config.yaml
num_hidden_layers: 13
hidden_size: 256
n_experts: 32
experts_per_token: 2
d_expert: 224
d_shared_expert: 0
hidden_act: "bilinear"
moe_layers: [0, 1, 2, 3, 4, 5, 6, 7, 8, 9, 10, 11, 12]
router_score: "softmax"
normalize_top_k: true
routed_scale: 1.41
balance_loss: 0.00393
balance_bias: false
router_cosine_scale: 10.0
n_groups: 8
groups_per_token: 3
init_std_router: 0.00723
lr_router: 0.000598
num_attention_heads: 6
num_key_value_heads: 2
head_dim: 32
vocab_size: 32000
norm: "rmsnorm"
norm_place: "pre"
norm_eps: 1e-05
positions: "rope"
rope_theta: 10000.0
rope_fraction: 1.0
qk_norm: false
attn_scale: 0.177
tie_word_embeddings: false
parallel_block: false
init: "uniform"
init_std_qkv: 0.0285
init_std_o: 0.00646
init_std_up: 0.0285
init_std_down: 0.00338
optimizer: "adamw"
learning_rate: 0.00169
beta1: 0.95
beta2: 0.95
weight_decay: 0.16
lr_head: 0.00924
max_grad_norm: 1.0
warmup_steps: 457
schedule: "wsd"
decay_fraction: 0.684
decay_shape: "linear"
final_lr_fraction: 0.05
batch_tokens: 262144
max_seq_len: 256
doc_mask: false
z_loss: 1e-05
train_tokens: 1906000000
max_steps: 7271
dataset: "wikipedia_en"
Below are experts of layer 4 (counted from 0) of a mixture-of-experts language model. Rows are named gate (a neuron's input weights, with its number), up (a neuron's input weights, with its number) and show model dimensions 0-255. Each number is 200 + 30 x the weight over its row's rms, rounded and kept within 0 to 999.
Before each expert's rows: a language model's description of what the expert responds to. This comes from a sample of Wikipedia text that the model never trained on.

# expert 30
What it handles: Commas, opening parentheses, dashes and list-item hyphens in prose and lists, such as a comma before an appositive or ( after a name.
gate0,197,199,234,158,201,173,158,230,196,188,244,218,180,201,215,144,163,213,233,222,225,235,163,181,226,173,189,184,150,181,176,229,206,190,196,203,225,195,259,172,214,224,195,159,218,198,201,229,225,205,251,228,193,191,281,188,150,212,148,166,231,169,200,145,217,156,221,168,206,159,233,255,197,215,170,185,212,244,210,134,197,157,218,178,225,206,244,155,214,190,133,193,193,176,184,194,187,205,204,217,162,180,182,216,215,241,214,257,175,176,183,245,218,228,267,212,182,186,181,146,225,208,223,205,225,186,186,179,249,225,194,207,199,218,194,228,215,193,207,174,251,215,235,184,141,235,164,216,222,217,170,245,185,190,112,180,129,190,170,217,210,237,238,197,145,203,180,194,239,248,169,247,186,194,194,161,208,177,166,256,198,204,192,145,201,259,157,209,224,219,195,180,128,188,169,226,214,211,167,194,211,203,144,210,190,175,209,199,185,188,213,192,205,255,197,220,242,222,183,171,158,222,181,244,155,237,155,148,167,155,183,214,177,196,197,146,193,204,170,203,220,127,200,187,218,185,169,202,158,206,187,239,186,218,248,231
up0,178,219,213,161,201,211,162,243,220,186,249,241,224,185,219,127,222,186,287,201,206,232,187,203,175,205,204,207,209,194,164,238,178,133,246,228,254,228,188,195,180,149,234,208,226,189,238,122,233,234,163,189,207,254,231,226,209,212,210,178,249,197,225,165,177,166,187,217,194,174,217,209,193,222,196,201,172,186,179,181,178,152,198,192,168,317,200,205,223,196,188,251,198,139,182,187,173,208,212,223,199,166,203,167,193,214,214,231,154,133,187,205,232,178,246,170,195,225,187,164,170,228,245,191,197,205,250,206,226,181,186,235,198,233,170,217,191,216,207,160,226,214,263,142,157,204,151,218,170,198,137,218,168,160,160,214,236,178,168,265,166,177,189,216,211,186,242,225,242,203,175,181,214,199,199,179,144,210,165,197,240,241,170,169,238,212,165,193,165,208,163,151,188,217,164,232,179,181,204,204,254,177,194,219,199,206,141,215,216,201,247,224,170,244,177,215,235,217,166,249,191,248,189,193,157,230,161,215,162,182,226,190,194,183,201,204,207,212,224,192,213,196,187,221,246,229,151,182,199,244,189,190,211,228,216,241

# expert 1
What it handles: Pipe separators, numbers, percentages and short cell text inside Wikipedia tables of election results, sports squads and match results, e.g. | 12.3%, 1,203.
gate9,222,233,240,181,185,176,176,208,200,196,171,210,266,202,231,207,206,152,205,157,230,202,207,205,220,232,213,220,159,166,242,253,205,220,195,124,187,193,214,283,240,185,176,175,238,243,169,242,198,173,195,230,138,206,159,227,207,183,168,210,172,265,189,198,193,201,212,169,178,268,203,198,179,172,157,175,201,211,200,207,186,243,214,265,182,196,217,182,185,190,228,214,184,214,223,237,216,177,157,258,195,210,212,181,152,188,242,208,208,131,174,244,209,205,188,191,210,202,220,190,221,197,218,250,240,171,134,201,231,191,217,167,250,205,198,192,177,137,200,171,138,174,195,229,246,206,224,227,213,146,216,159,196,187,211,150,180,190,192,200,142,218,237,152,161,173,209,117,184,209,237,198,180,212,178,196,221,202,185,192,165,205,189,243,210,236,208,209,223,203,149,177,207,234,197,159,204,199,264,195,174,223,250,188,150,170,167,190,222,161,234,140,199,225,162,137,223,162,187,173,226,249,182,167,164,242,212,220,214,187,158,172,232,237,233,227,219,252,174,215,262,177,211,208,224,194,194,227,235,241,168,220,198,187,200,214
up9,170,264,259,216,194,173,181,181,207,197,191,188,172,144,208,212,173,237,225,229,163,161,180,196,217,230,185,155,224,220,190,188,219,223,205,182,258,168,199,159,197,226,212,170,207,197,261,246,238,242,144,186,224,199,227,192,209,173,239,198,146,216,211,199,184,225,183,249,196,205,214,238,148,169,176,141,251,160,198,179,196,227,235,170,197,196,231,198,167,245,188,201,181,214,255,125,212,225,155,219,187,194,204,228,178,203,205,160,138,181,227,224,200,145,158,220,206,195,176,214,190,246,188,267,213,219,165,189,221,218,167,159,257,230,196,231,209,141,215,234,185,149,232,178,160,220,196,186,254,207,209,236,223,175,223,238,221,221,167,218,153,182,175,204,235,254,196,158,255,175,223,216,220,194,176,222,240,199,226,182,255,177,179,197,135,162,182,189,157,242,229,221,177,181,160,172,222,220,190,186,211,182,200,241,177,213,182,209,187,163,183,204,146,194,193,210,177,200,199,162,217,135,228,192,185,166,274,203,199,265,202,233,138,182,189,216,220,229,168,177,242,189,214,166,183,173,211,173,255,171,203,175,229,180,177,159

# expert 28
What it handles: Slashes, semicolons, equals signs, colons and line breaks in infobox fields and lists, like Born: 28 August, Team / Apps.
gate1,188,180,234,185,217,217,201,247,207,204,246,169,169,215,123,225,218,189,214,239,159,264,207,198,228,228,219,232,137,202,178,198,171,178,177,207,138,189,223,205,225,236,186,233,135,209,224,179,164,241,202,237,193,250,187,214,220,244,182,208,195,224,166,167,215,220,219,247,183,195,184,191,185,147,241,208,169,177,263,203,198,287,138,207,191,182,222,226,209,229,225,167,161,193,246,179,204,234,269,205,186,230,193,197,209,235,197,248,246,209,164,180,170,188,185,188,213,182,202,189,237,180,196,205,258,233,238,187,225,201,185,205,136,262,262,195,130,200,212,248,178,213,204,250,167,168,205,233,189,173,170,207,283,178,195,193,216,188,188,202,146,198,191,226,279,233,211,167,225,172,165,256,212,184,188,198,199,219,209,223,230,222,210,193,139,185,209,218,176,180,237,176,226,186,169,211,222,206,211,191,156,178,198,154,247,238,232,157,228,182,201,190,193,223,181,155,208,211,179,240,179,165,283,205,195,156,198,180,233,215,225,220,168,173,183,217,201,176,231,221,189,202,177,252,240,193,210,215,155,226,179,187,230,193,221,233
up1,156,155,215,182,213,180,210,252,200,205,203,198,143,212,172,186,191,195,223,216,208,202,208,272,206,247,198,239,209,195,238,172,214,210,192,196,240,169,186,174,206,210,199,150,183,193,220,203,220,175,217,172,189,236,167,181,244,149,209,236,185,194,204,176,264,233,155,146,208,166,199,217,204,190,178,185,180,189,174,268,201,169,175,199,215,181,149,211,106,191,171,221,184,229,222,190,281,145,169,244,186,166,176,183,210,219,184,201,219,185,223,225,274,226,188,211,197,229,136,130,198,179,191,184,216,181,215,249,220,171,251,189,199,237,202,247,201,181,218,188,241,180,188,212,210,188,139,196,197,271,230,204,250,175,183,230,211,149,218,205,197,162,150,222,241,160,170,191,196,172,182,156,179,243,238,227,205,225,221,206,194,182,207,200,227,222,163,192,171,194,153,214,189,217,177,148,148,167,234,151,190,182,265,224,190,205,177,210,206,199,180,166,213,206,224,168,215,217,199,198,172,213,185,178,170,233,157,182,183,189,168,271,203,203,223,231,160,185,200,171,204,237,219,234,136,238,167,226,177,269,223,166,207,129,205,259

# expert 11
What it handles: Line breaks ending bulleted credit and name lists, plus credit roles like vocals, drums, producer and following description words.
gate1,203,173,197,233,260,180,269,201,223,185,204,208,207,221,190,241,208,135,231,187,233,180,204,202,170,188,256,219,196,257,212,188,213,194,173,208,212,244,163,263,186,224,216,192,225,249,195,196,222,203,149,190,192,217,194,158,146,160,203,216,155,181,176,240,180,178,208,214,220,178,209,205,203,210,218,199,166,179,206,196,219,227,166,209,203,144,161,166,221,221,285,257,207,141,240,169,162,190,189,185,158,221,211,213,193,228,226,232,167,185,195,231,222,208,225,179,264,213,207,221,178,171,221,217,221,224,214,187,208,211,186,228,199,226,207,177,202,157,186,189,203,165,148,221,214,203,154,207,211,224,224,168,141,162,262,205,218,278,201,204,169,213,168,200,207,235,153,226,264,228,222,193,195,231,197,228,185,242,144,250,230,206,215,196,215,159,161,233,150,235,183,183,211,187,216,211,191,226,159,163,234,151,196,188,136,203,199,121,253,159,169,186,172,203,122,199,169,220,148,215,151,204,201,193,166,227,198,197,202,174,185,179,207,220,225,219,162,258,228,151,216,171,197,198,156,190,160,215,169,239,210,170,248,201,206,265
up1,182,219,236,180,173,221,146,196,179,203,167,204,219,195,236,144,215,200,183,226,177,204,226,176,224,206,181,199,205,202,186,202,216,217,220,181,225,171,253,126,211,162,232,189,175,156,208,221,233,251,192,212,218,247,211,197,190,215,250,221,198,207,199,205,271,252,191,198,195,202,193,214,207,215,160,192,165,267,172,149,173,198,208,232,241,202,204,204,205,155,139,244,157,242,203,221,211,190,200,217,172,160,135,231,230,172,196,232,194,246,224,209,232,207,188,202,105,140,217,158,159,273,200,206,229,122,233,242,204,177,233,236,241,222,208,197,216,221,220,196,216,173,287,194,166,171,193,175,223,195,149,226,197,273,169,205,200,246,187,203,202,207,183,190,242,187,208,172,159,195,169,217,189,218,193,189,257,183,191,191,153,229,212,215,232,221,265,180,212,192,222,193,209,244,253,225,221,205,204,202,188,164,203,227,170,158,212,283,144,241,225,201,168,200,194,201,228,203,195,223,216,254,199,247,212,231,155,251,207,206,200,205,205,202,214,161,235,213,159,161,211,206,229,198,224,177,221,196,252,155,162,231,152,210,193,190

# expert 3
What it handles: Auxiliary and copular verbs and subject pronouns in narrative prose (was, is, has, he), plus sentence-final periods and years ending sentences.
gate0,213,275,203,185,198,174,172,176,213,273,216,138,219,204,193,209,212,182,165,219,174,194,164,211,156,208,254,211,166,186,206,190,206,210,208,235,212,142,190,229,151,211,184,231,181,212,177,197,271,178,145,238,154,192,219,175,175,166,191,202,201,187,212,165,201,156,187,198,221,223,205,191,237,183,185,176,234,260,164,256,220,170,226,200,225,191,217,227,194,186,180,261,132,205,207,247,221,230,246,199,195,194,187,196,198,170,227,235,167,207,144,189,206,213,204,178,129,204,198,183,166,204,188,186,228,199,268,187,167,209,192,197,227,194,184,189,212,196,164,203,254,180,226,222,203,221,161,222,288,187,157,216,191,202,169,198,232,143,202,180,227,248,203,185,168,209,222,202,207,217,219,224,188,198,296,133,222,245,204,203,137,226,199,151,236,172,169,166,166,267,153,181,204,262,220,165,206,228,203,186,159,214,197,203,156,177,161,213,201,197,218,219,222,210,188,107,259,206,174,193,192,233,237,221,203,225,190,157,171,203,181,170,225,189,207,177,187,221,207,163,205,195,234,195,204,186,265,202,205,135,201,223,171,253,189,187
up0,162,198,226,264,221,204,194,212,243,204,205,195,192,221,148,173,191,238,158,199,190,221,234,221,231,208,202,180,153,150,218,182,140,178,248,175,156,199,237,208,167,191,204,151,211,177,213,198,130,195,234,200,300,243,216,214,221,178,232,181,171,186,262,198,225,185,178,189,203,199,148,119,119,152,219,186,190,185,234,221,225,205,196,248,241,216,238,284,248,202,246,222,194,174,178,189,217,207,200,169,172,197,247,195,186,158,195,225,181,196,177,228,202,183,175,180,195,195,199,225,261,208,189,203,201,174,201,199,254,194,198,178,221,197,190,193,140,240,159,168,157,195,170,191,211,201,225,212,192,163,180,193,200,272,136,194,190,186,205,175,225,263,155,216,201,186,240,193,219,195,158,114,151,183,154,217,218,175,219,161,212,150,203,224,201,192,153,243,171,181,157,181,175,185,189,206,207,187,185,202,186,220,191,200,232,168,184,200,224,190,115,240,217,159,199,221,167,196,134,184,148,191,212,215,189,185,182,184,212,198,208,188,179,150,198,264,177,192,216,221,215,231,182,166,182,227,199,141,215,216,191,176,203,201,193,206

# expert 2
What it handles: First pieces of words or names after a, the, A, often capital fragments like A-in, A-dal, newly, entire, variety.
gate0,187,254,243,192,208,176,246,158,203,237,212,175,203,155,185,185,204,208,198,190,148,232,202,157,214,228,260,193,198,182,166,226,205,153,241,202,142,193,232,198,141,207,162,205,176,186,217,239,141,205,231,179,142,228,238,145,219,219,217,152,217,154,250,253,174,221,180,169,189,221,184,199,233,179,271,217,228,191,217,204,165,147,183,230,210,202,142,228,156,202,214,163,188,208,243,161,163,218,236,183,240,179,222,196,251,210,177,206,168,128,221,190,169,200,239,274,208,225,237,190,219,216,261,186,203,140,194,234,191,210,196,173,184,201,197,160,182,184,192,178,195,168,148,207,198,213,212,229,187,168,217,214,237,252,209,250,237,199,208,235,255,184,177,222,166,250,212,218,221,175,158,193,221,179,198,242,192,224,185,236,190,184,223,199,245,246,226,160,214,165,214,195,175,238,160,184,170,164,224,172,227,189,150,216,186,175,189,190,163,181,175,240,206,210,222,218,213,189,208,249,232,183,233,161,237,184,219,258,219,161,208,169,140,218,254,210,180,227,177,180,210,219,160,208,167,220,199,257,175,147,234,221,182,203,159,218
up0,225,267,220,175,224,225,222,184,209,184,180,218,193,210,182,287,243,178,165,165,189,204,139,149,239,177,208,181,208,227,197,198,169,172,194,198,201,214,201,208,186,203,194,167,184,206,240,186,202,208,219,163,190,220,219,236,192,188,166,188,192,237,184,208,176,223,172,203,193,139,254,191,213,199,217,220,201,214,183,145,177,225,176,211,216,139,219,260,222,186,225,214,208,189,167,208,212,157,208,252,143,227,237,149,195,223,291,207,225,231,208,176,212,198,191,225,195,212,252,189,196,230,225,218,217,171,208,236,229,195,138,191,211,191,253,190,247,203,220,205,231,132,178,184,202,160,222,271,153,203,133,229,182,211,262,200,178,203,204,193,190,185,191,236,215,206,218,230,225,174,190,190,189,216,176,166,173,221,234,116,156,178,149,215,180,252,183,223,199,202,194,141,189,180,223,226,183,202,200,204,197,179,185,201,224,222,202,230,143,237,182,199,189,207,230,233,168,185,254,209,213,188,239,165,141,247,193,205,209,168,181,214,248,163,229,223,191,178,180,198,210,148,197,261,213,204,209,240,233,219,116,96,198,245,198,171

# expert 26
What it handles: Line breaks, pipes and dashes opening or separating rows in tables and infobox lists, plus Website, bullets, Spouse labels.
gate1,171,220,199,184,174,250,178,131,219,196,181,206,160,244,193,190,196,184,198,193,246,158,186,200,159,231,227,206,247,179,185,239,170,238,182,197,202,137,259,210,208,204,225,196,186,207,166,204,146,228,254,237,166,228,249,161,191,213,192,208,239,161,176,258,201,174,186,219,201,186,201,211,201,199,155,171,213,205,259,227,211,219,198,211,189,170,201,194,244,217,241,237,148,145,235,198,200,203,192,189,204,188,209,205,218,191,209,231,190,161,142,212,218,168,189,174,180,212,192,183,219,198,204,162,208,177,200,163,170,203,233,247,230,207,233,233,170,210,148,176,221,194,261,174,229,174,176,251,205,244,228,196,180,141,187,205,223,160,223,234,184,182,224,204,249,274,202,217,151,206,203,197,230,245,249,196,254,204,158,229,191,225,226,156,171,204,186,241,213,209,266,174,250,181,283,165,181,256,132,157,254,167,224,242,141,212,163,203,198,204,232,213,192,185,157,238,206,209,209,178,208,226,199,190,146,182,213,241,189,209,186,252,156,190,219,170,213,227,103,194,190,178,201,192,165,175,150,204,219,202,181,209,201,230,221,222
up1,206,146,167,239,210,209,199,230,141,164,254,231,204,188,197,206,217,155,195,194,175,177,188,171,239,104,196,202,198,213,236,179,182,154,218,202,221,231,178,209,182,201,213,209,222,198,233,254,199,187,265,150,186,179,227,194,236,200,219,181,186,220,251,211,211,229,226,212,203,188,226,236,216,170,230,210,202,220,175,198,191,175,204,207,176,184,220,173,143,247,257,208,190,279,181,202,216,203,193,233,194,174,144,179,218,187,173,167,190,200,214,182,204,232,203,220,195,213,157,178,177,190,185,249,182,230,218,262,249,206,185,166,228,234,229,206,203,193,225,192,244,175,228,236,130,204,195,256,229,182,181,200,185,189,218,206,208,174,144,164,193,193,187,211,221,163,129,142,223,208,185,228,219,194,206,228,163,228,212,249,235,182,202,243,165,255,261,222,190,204,178,202,183,219,129,217,224,148,187,240,217,243,189,182,203,164,218,157,148,205,242,200,218,257,183,200,257,215,146,206,208,193,216,192,183,169,223,118,142,232,207,158,211,215,178,151,174,187,224,183,207,167,269,216,166,241,221,193,247,158,238,179,192,244,213,194

# expert 0
What it handles: Subordinators, relative pronouns and prepositions that open a clause or phrase in prose, such as which, where, when, as, after, located.
gate0,139,195,151,173,141,164,210,201,265,182,208,273,185,177,233,210,217,214,152,242,187,261,213,144,201,210,235,138,178,219,185,194,243,209,241,196,223,176,177,199,168,201,179,205,195,249,171,171,220,198,219,153,212,244,149,218,216,202,181,204,206,235,246,197,212,219,193,244,185,264,172,221,145,236,199,216,154,207,199,233,196,225,234,194,193,212,247,211,206,189,206,211,182,206,202,196,205,211,195,185,235,192,201,271,210,190,243,202,235,209,166,202,164,182,168,196,138,191,218,191,169,232,206,161,227,249,190,239,151,192,224,194,198,172,244,193,225,227,207,220,223,170,238,225,147,148,216,219,183,211,184,220,229,236,182,220,221,215,217,243,238,176,214,172,253,222,228,233,183,206,224,202,241,219,226,236,147,207,206,195,167,243,200,224,236,257,221,183,189,154,197,145,94,239,238,151,136,197,208,202,240,185,172,197,259,181,164,203,219,211,211,206,196,180,208,243,275,215,209,201,218,202,170,194,269,206,146,213,178,186,180,229,176,186,215,183,203,224,147,236,209,222,162,188,191,249,186,242,188,208,187,184,234,203,231,174
up0,241,191,205,197,178,236,198,259,199,138,233,193,147,253,222,267,221,233,238,188,165,175,256,190,221,209,213,206,206,207,242,164,184,189,162,210,233,206,212,239,224,210,178,187,223,210,185,157,152,183,179,157,207,232,183,181,183,175,135,168,238,224,178,174,183,232,283,227,204,153,189,186,219,207,218,176,218,200,244,201,214,191,172,196,290,157,269,179,153,167,209,162,214,190,154,228,257,159,174,160,180,167,180,223,186,187,202,178,203,221,234,197,220,248,185,156,225,198,170,177,207,182,213,274,217,194,221,197,204,194,202,189,191,167,217,177,240,163,173,224,240,231,187,197,215,201,160,200,182,189,222,209,200,207,204,229,174,174,179,208,207,188,220,218,197,152,189,198,323,227,227,240,231,157,127,203,162,161,222,212,195,194,182,151,230,154,206,207,179,237,196,187,186,194,175,183,243,199,175,202,216,164,185,232,211,168,205,201,161,158,214,172,227,207,179,169,258,217,196,224,181,249,158,237,255,139,174,171,183,196,205,189,149,244,194,229,257,205,206,219,204,182,166,204,177,221,196,220,223,217,174,180,215,251,211,187